Weights of a small mixture-of-experts language model, trained from scratch on English Wikipedia: 64 experts in each of 12 layers, 343M tokens.
Below are experts of layer 9 (counted from 0) of a mixture-of-experts language model. Rows are named router (the router's row for the expert), up (a neuron's input weights, with its number) and show model dimensions 160-191. Each number is 128 + 32 x the weight over its row's rms, rounded and kept within 0 to 255.
After each expert's rows: "gets" lists some tokens that make up at least twice as much of what it gets as of all text. This comes from a sample of Wikipedia text that the model never trained on. Tokens count by the router's weight.

# expert 33
router [143 108 155 151  96  59 148 178 126 113 137  97 127  84 178 123 161 120 121 100 148  81  70 168 146 109 130 154 135 117 100 100]
up0 [142 131 127 118 125 119  96 183  95 131 121 139 125  75  51  91 127 134  75  93 233 157 121 184 141 101 147 150 107 128 212 126]
up1 [209 134 143 107 125 117 126   0 115 133 120  70 130 127 137 143 103 124 137 129 125 107 122 148 130 171 113 116  18 247 125 255]
up2 [134 128 153 129 122 104 145  73 205 132 122  50 107 229 116 128 154 129 118  35 122  62  64 206 114 110 106   0  88 160 131 213]
up3 [106 136 168 132 131  77  65 194 126 130 140 165 131  91 129 131 202 112 122  90 155 125 126 106 123 144 127 132 128 123 125 136]
up4 [136 126 132 139  86 129 158 121 139 104 140  41 150 130 120 126 147 129 128 161  78 128 127 204  93  41 141 137  96 173 135 139]
up5 [ 86 143 129 172 132 142 107 120 135 128 133 163 124 148 142 138 182 136  97 117 157 178 127 150 113 139 121  67  64 127 126 128]
up6 [125  87 124  97 159 126  58 202 168 123 141 180 101  59 115 132 173 127 132  69 151 150  93 144 134 134 206 141 139 135 121 131]
up7 [110 118 126 127 121 133  50  91 111 181 184 125 126 120  77 136 175 118 148 139 133 136 125 127 136  16 168 124  71 127 124 119]
up8 [168  83 137 149 119 105  28 129 151 173 163 141 128 127 160 132 137 127 110  76 115 119  90 128 104 128 122 154 209 133 143 134]
up9 [169  81 129 136 130 128 126 115 141 123 127 122 124 120 167 104 131 120 129 139  99 159  97 164  80  53 148 121 115 121 126  88]
gets: "°", ",", "″", "′", "- ", "|"

# expert 58
router [103 112 151 136 115 115 121 166 183 107 147 131 170  75 145 156 167 174  98  98 169  86  90 145 190  94 132 173 163 164 152 183]
up0 [135 116  55 133 114 126  51 101 110 124  94 128 128 102 111 131  24  72  90 222 141 125 128 144  70 118 173 102 130 134 138 132]
up1 [121 135 131 129 123 132 124 119  61 126 143 130  31 181 130 132 154 131 189 128 134 107  57 133   7 126 135 128 144  93 121 154]
up2 [125  62 128 144 128  77 129 110 124 122 156 114 195 125 143 140 127 134 194 124 109 127 220  74  76 122 127 171 129 102 112 134]
up3 [152 147 129 179  50 127 158 137 104 128 111 126  92 126 102 129 131 125  92 109 124 125 128  65 121 128 130 119 145 176 125 181]
up4 [127  80 142 150 105 118  82 160 207  98 146 134 172  17 136 139 156 127 127  82 136  64 174 128 242 131 166 137 125 215 131 131]
up5 [126 125 120 124 106 134 136 136 164 122  83 126  92  41 138 118 110 116 143 125 105 105 174 117 118 182 114 115 166 121 212 154]
up6 [131 127 118 157 126 222 188  82 119  80 127 128 128 131 194 136 108 139 130 125 127 121 115 133 186 127 131 119  90 133 164 222]
up7 [132 130 189 128 147  92  31 131 149 153 125 124  11 126 126 113 130 139  83 127 128 130 162 124  94 157 153 137 113 125  89 141]
up8 [129 131 106 104 143 136  33 129 193 129 127 135 115 131 169  43  44 145  86 127 103  78  75 110 181 128 134 137 134 129 130 133]
up9 [131 132 143 148 127 143 128 114 154 124 169 104 145 123 128 134 136 153 147  76 138 167 141 191 126 124 115 128 127 128 153 173]
gets: "(", "| ", "in ", ", ", "from ", "was "

# expert 55
router [122  72 147 176  97 124 140 139 174  80 130 107 156 112 163 156 155 160 138  73 150  41  92 157 175 100 113 122 122 134 154 142]
up0 [142 116 118 166   0 148 118 132 126  98 127   0 118 129 126 244 114 204 103 121 115 129 143 128 129 135 130 112  82 138 126 162]
up1 [124 129 150 127 134 132 125 255 180 123 123 132 104 129 127 130 154 173 123 139 126 129 128 134 131 130 125 143  91  79 137 124]
up2 [129 139 112 129 153 131 234 155  55 153 106 113 122 123 130 158 155 140 181 145 166 118 127 127 137 124 120 125 127 163 130 159]
up3 [118  96 195 126 123 131  89 196 182 132 104 112 145 110 146  95 129  62 120 128 154 127 131  94 140 103 121 203 188  34 157 118]
up4 [ 45 119 131 131 150 129 126 248 125  85 120 129 171 128 134 127 142 173 122 125 205 125 149 136 110 132 129 126 104 117 123 107]
up5 [135 143 127 128 140 135 201 142 158 102  86  94 144 134 167 128 124 128  96 142 145 113 125 129  70 121 135 129  91 128 157 129]
up6 [147 206 143 127 181  59 140 138 135  96 129 129 103 132 186 141  94 127 128 141 122 127 141 124 120 131 117 143 126 125 189 130]
up7 [136  63 160 115 117 128 108  81 159 236 131 155 128 128 113 255 145 135 150 138 189 112 129 127 129 127 114 128 152 151 206 128]
up8 [112 111 127 132 103 125 125 136 129 128 165 123 115 126 130 119 145 131 116 115 172 124  61 132  82  85 173  65  49 128 156 138]
up9 [138 117 137 198 128 116 122 123 114 126 132  98 202 125  89 133 162 135 128  73 120 127 124 128 134 116 119 134 121 143 128 158]
gets: "| ", "0", "1", "0 ", "2", "3"

# expert 24
router [153  78 134 141  50 105 140 175 134 108 136 159 160  94 127 182 132 157 162 113 205 110  81 142 161  89 132 169 157 167 144 146]
up0 [ 97 139 130 144 120 159 107 115 189 128 218 128 193 126 131 126 124 129 102 129 137 131  83 121  43 152 118 191  86  92 142 129]
up1 [100 128 128 150 191 150  91 124 164 114 130 129 188 158 134 186 157 111 125 147 128 138  63 171  68 126  97 130 140 138 128 112]
up2 [130 125 126 120 109 176  60 117 133 127 105 142  88 140 136  92 119  68 128  70 188 128 160 181  87 115 111  69 159 141 129 178]
up3 [174 116 149  91 134 140 127 100  94 125 129 143 146 130 130  94 142 116 144  97 136 111 141 212 158 127 136 120 125 135 122 122]
up4 [117 127 120  99 134  89 125 128 123 128 140 148 208  44 129  38 125 124 123 145  85 139 110 130 217 118 118 134 170 134 127 137]
up5 [131 164 126 136 134 136 144 108 112 134 100 127 121 122 131 165 169 109 114  65 125 128 134 108  89 128 104 142 125 127 180 133]
up6 [138  52 164 154 135 117 123 137 131 128 108  73 184  69 112 101 124 134  89 120 155  97 255 129 173 127 116 149 122 111 159 135]
up7 [137 109 152 102  69 108 131 161 121 125 200  91 126  76 148 100  76  97 136 134  94 126 110 112 151 107 127 118 151 196 130 124]
up8 [136 136 127 128 137 124 128 120 131 161 111  93 115 122 130 125   0 123 129 128 130 148  77 113  95 132 119 124 149 133  86 139]
up9 [128 119 120 130 129  89 128 104 116 163 149 126 163  83 129  77 100 206 108 125 212  98 220 135 148  94 133 108 172 127 132 113]
gets: "- ", "(", "us ", "is ", "ia ", "a "

# expert 49
router [121  86 169 170  93 100  99 174 117 111 139 105 150  96 148 182 144 191  49  94 146 117  62 179 171  86 147 110 145 144 115 142]
up0 [129 207  83 148 129 128 141 143 127 157 103  40 128  31 182 129 178 129 119  86  68 111 100 121 114 133 109 162 179 125 134 132]
up1 [143 126 104 131  93  77 122 162 135 120 132 113  99 135 212 174 130 223 127  71  90 123 160 154 150 123 211 111 129 150 129 126]
up2 [127 120 130 127   0 134 165 129 135 110  18 139 129 103 135 121 131 121 136 142 120 128 117 133 118  75 133 127 103 138 160 135]
up3 [119 126 145 105 112 128 136 130  43 167 151 125 109 105 121 159 199 149 167 119 128 128 154 129 154 255 119 128 150 139 165  71]
up4 [105  89 239 128 128 128  68 128 129 103 128 137 129 136 132 126  52 127 133 136 149 131 128 135   0  84 142 131 129  52 127 122]
up5 [141 248 115  62 131 129 138  62 139 122 132 129 136 135 195 182 128 199 136 106 182 127 151 122 134 151  78  55  86 129 135 109]
up6 [139  96 118  76 119 129 117 175 205 117 190  53 136 144 124  58 210 113 203 129  60 129  83 127 107 130 130 132 152 100 127 152]
up7 [118 155 221 130 111 127 139 129 123 164  98 122 125  98 125 128 137  88 129 114 135 128 123 134 122 115 101 129 149 133  87 108]
up8 [129  22 137 129 129 128 125 131 117 168 111 112 147 131 121 132 130 139 127  32 139 130 223 176 157 131 121 146 192  78 107 149]
up9 [126 148 135 143 128 132 236 122 130 158 153 128 111 130 127 139 131 118  97 179 153 126 127 140 131 131  72 167 125 167 126 127]
gets: ", ", "County ", "and ", "County", "State ", "District "

# expert 42
router [149 128 149 136 105  61 124 121 112 101 124 106 164  56 185 179 127 144 137  82 157  42  90 132 163  88 122 108 145 158 134 179]
up0 [128 113 132 140 132 129 137 195 127 182 135 111 167 134 129 149 128 225 128 120 127 129 126  70  86 109  96 183 138 129 125 127]
up1 [125 126 108 127 131 131 104 141 191 104 119 151 177 114 130 205 128 124 158 170 158 126 126 163 198 129 128 129 129 195 129 117]
up2 [165  82 150 127 132 134 121  87 129 127 122 115 144 115 132 159 135 130 128 157 182  75 122 135  39 128 106 133 136 119 129 144]
up3 [126  63 132 149  91 162  94 134 129 141 125 132 126  94 120 207 153 124 180 134 129 128  93 184 201 127 202  96 154  92 120 122]
up4 [178 130 126 126  81  45 109 119 122  86 137  97 126 123 110 189 134 128  77 200 117 134 129  91 137  97 156 154 129  56 145  99]
up5 [129 125 139  81 139 187 126 119 129 124 124  63 102 119 141 208  64 136 116 245 151 121  69 131 126 143 127 122 125 223 147  77]
up6 [ 42 130  79 172 124 133 185 159  67 177 131 127 127 126 137 131 127 108 137  27 177 130 129 123 163  95 102 113 123 147 136 139]
up7 [189 129 189 126 129 145 133  35 119 136 136  72 120  72 145  98 131 122  88 136 126 128 133 124 130  98 128 133 127  97 130 178]
up8 [123 130 128 255 129 182 133 161 105 118  99 102 109 112 129 124 166 160 129 154  37 139 133 134  95 137  37 181 125  67 121 128]
up9 [ 84 129 131   2 128 126 116 118 128 101 128 141 142 124 162 117 122 129 136 134 125 128 139 135 115 103 139 133 114 129 119 169]
gets: "\"", "|", ")", "'", "\n", "E"

# expert 57
router [129 100 135 138 131 103 152 135 151 124 173 137 131 114 173 138 126 134  95  83 169 131  74 162 109  84 134 177 186 140 149 132]
up0 [139 126 154 126 117  49 169   8 146 135 128  93 130 128 122 157 139 131 138  97 106 130 131 152 119 103 104 118 173 124 125 114]
up1 [131 137 130 168 127 138 128  81 170 120 202 158 114 131 139 139  96  78 123 122 238 132 133  90 150 155  80 122 121  98 108 131]
up2 [125 177 127 208 124 128 157 155 132 132 165 143 104  96 202 133 149 102 133 141 221 127 123  81 134  37 139  80 131 126 127 108]
up3 [126 115 129 135 126 150 123 140 137 139  70 119 126 119 128 131 121 125 113 132  87 130  84 128 115 140 133 127 127 126 127 224]
up4 [ 73 130 133  52 122 123 130 131 131 110 113  48 124 137 206 155 124 122 114 132 121 124 126 139  97 222 131  11 137 133 214 141]
up5 [141 123 130  21  91 127 107 142 131 134 171 111 136 122 139 107 161 122  94 128 121 111 255 136 143 137 128 105 135 161 143 114]
up6 [126 127 136  98 119 125  83 144  99 126  86 148 132 124 164 148 131 128 126  35  54 126 124 127 123 204 225 131 119 121 132 145]
up7 [121 147 123   0 197 128 121 159 147 139 123 151 117 130 193 141 129 125  95 128 131 125 120 133  61  63 120 148 125 129 161 140]
up8 [134 144 140 121 102 148 144 129 117 117 144 147 129  93 162 131 122 124 179 127 197 127 172 127 119 104 108  58 127  98 133 108]
up9 [104 113 113 170 144 122  98 126 121 118 127 125 126 145 176 129 134 146 105 100 125 146  95 118  84 166 124 133 174 122 128 130]
gets: ") ", "|", "/ ", "United ", "State ", "("

# expert 45
router [127  75 182 133 147  63 108 175 169  93 133 152 152  79 153 149  92 179 102 119 147  95  65 157 135 113 104 162 136 201 155 118]
up0 [127  35 126 124 146  88 114 125 128  90 118  90 153  71  90 104 126  78 147 117 226 128 152 134 150 126 145 115 110 116 221 140]
up1 [205 122 166 112  73  86 212 127 130 140 125  54 176 162  94  68 124 168 123 133 118 128 128 120  83 122 123 138 133 184 122 128]
up2 [132  94 145 174 124 136 117 165 143 169  77 124 126 153 121 208 116 130 108 128 179 129 122 197 130 117 118 138 125 144 119 170]
up3 [156 134 132 160 125 137 121  93 124 120 101  96 132 128 186 101 105  51 145 107 121 131 128  98 133 125 224 126 149 137 100 160]
up4 [115 125 134 129  99 154 115 142 113  71 171 152 125 101 118 130 131 167 152 132  67 125 121 193 126  71 148 120 122 105 128 154]
up5 [135 160  77 126 127 115 106  87 169 148 128 145 139  77 127 177 127 128 147  87 141 127 132 122 154 125 157 128 192 132 127 130]
up6 [224 122  77 106 101 142 117 113 114 174 139  94 107 127 120 129 127 124 120  86 129 148 125 119 116 151  37 127 135 134 129 126]
up7 [153 114 129 142 123 185 143  88 134 126 167  21 139  91 118 129 137 131 169 191 120 128 126 129 152  77 106 131 122 132 123 124]
up8 [137 135  41 126 172 130 229 132 127  73 128 132 122 125 115  67 144 104  76  62 132 120 110 125 128 119 140 132  75 145 234 128]
up9 [125 152 121 189 155 111 193 111 164 126 102 129 147  81 126  99 126 140  79 128 255 120 134 116 125 129 112 111 178 230 155 154]
gets: "for ", "United ", "S", ".", "States", "New "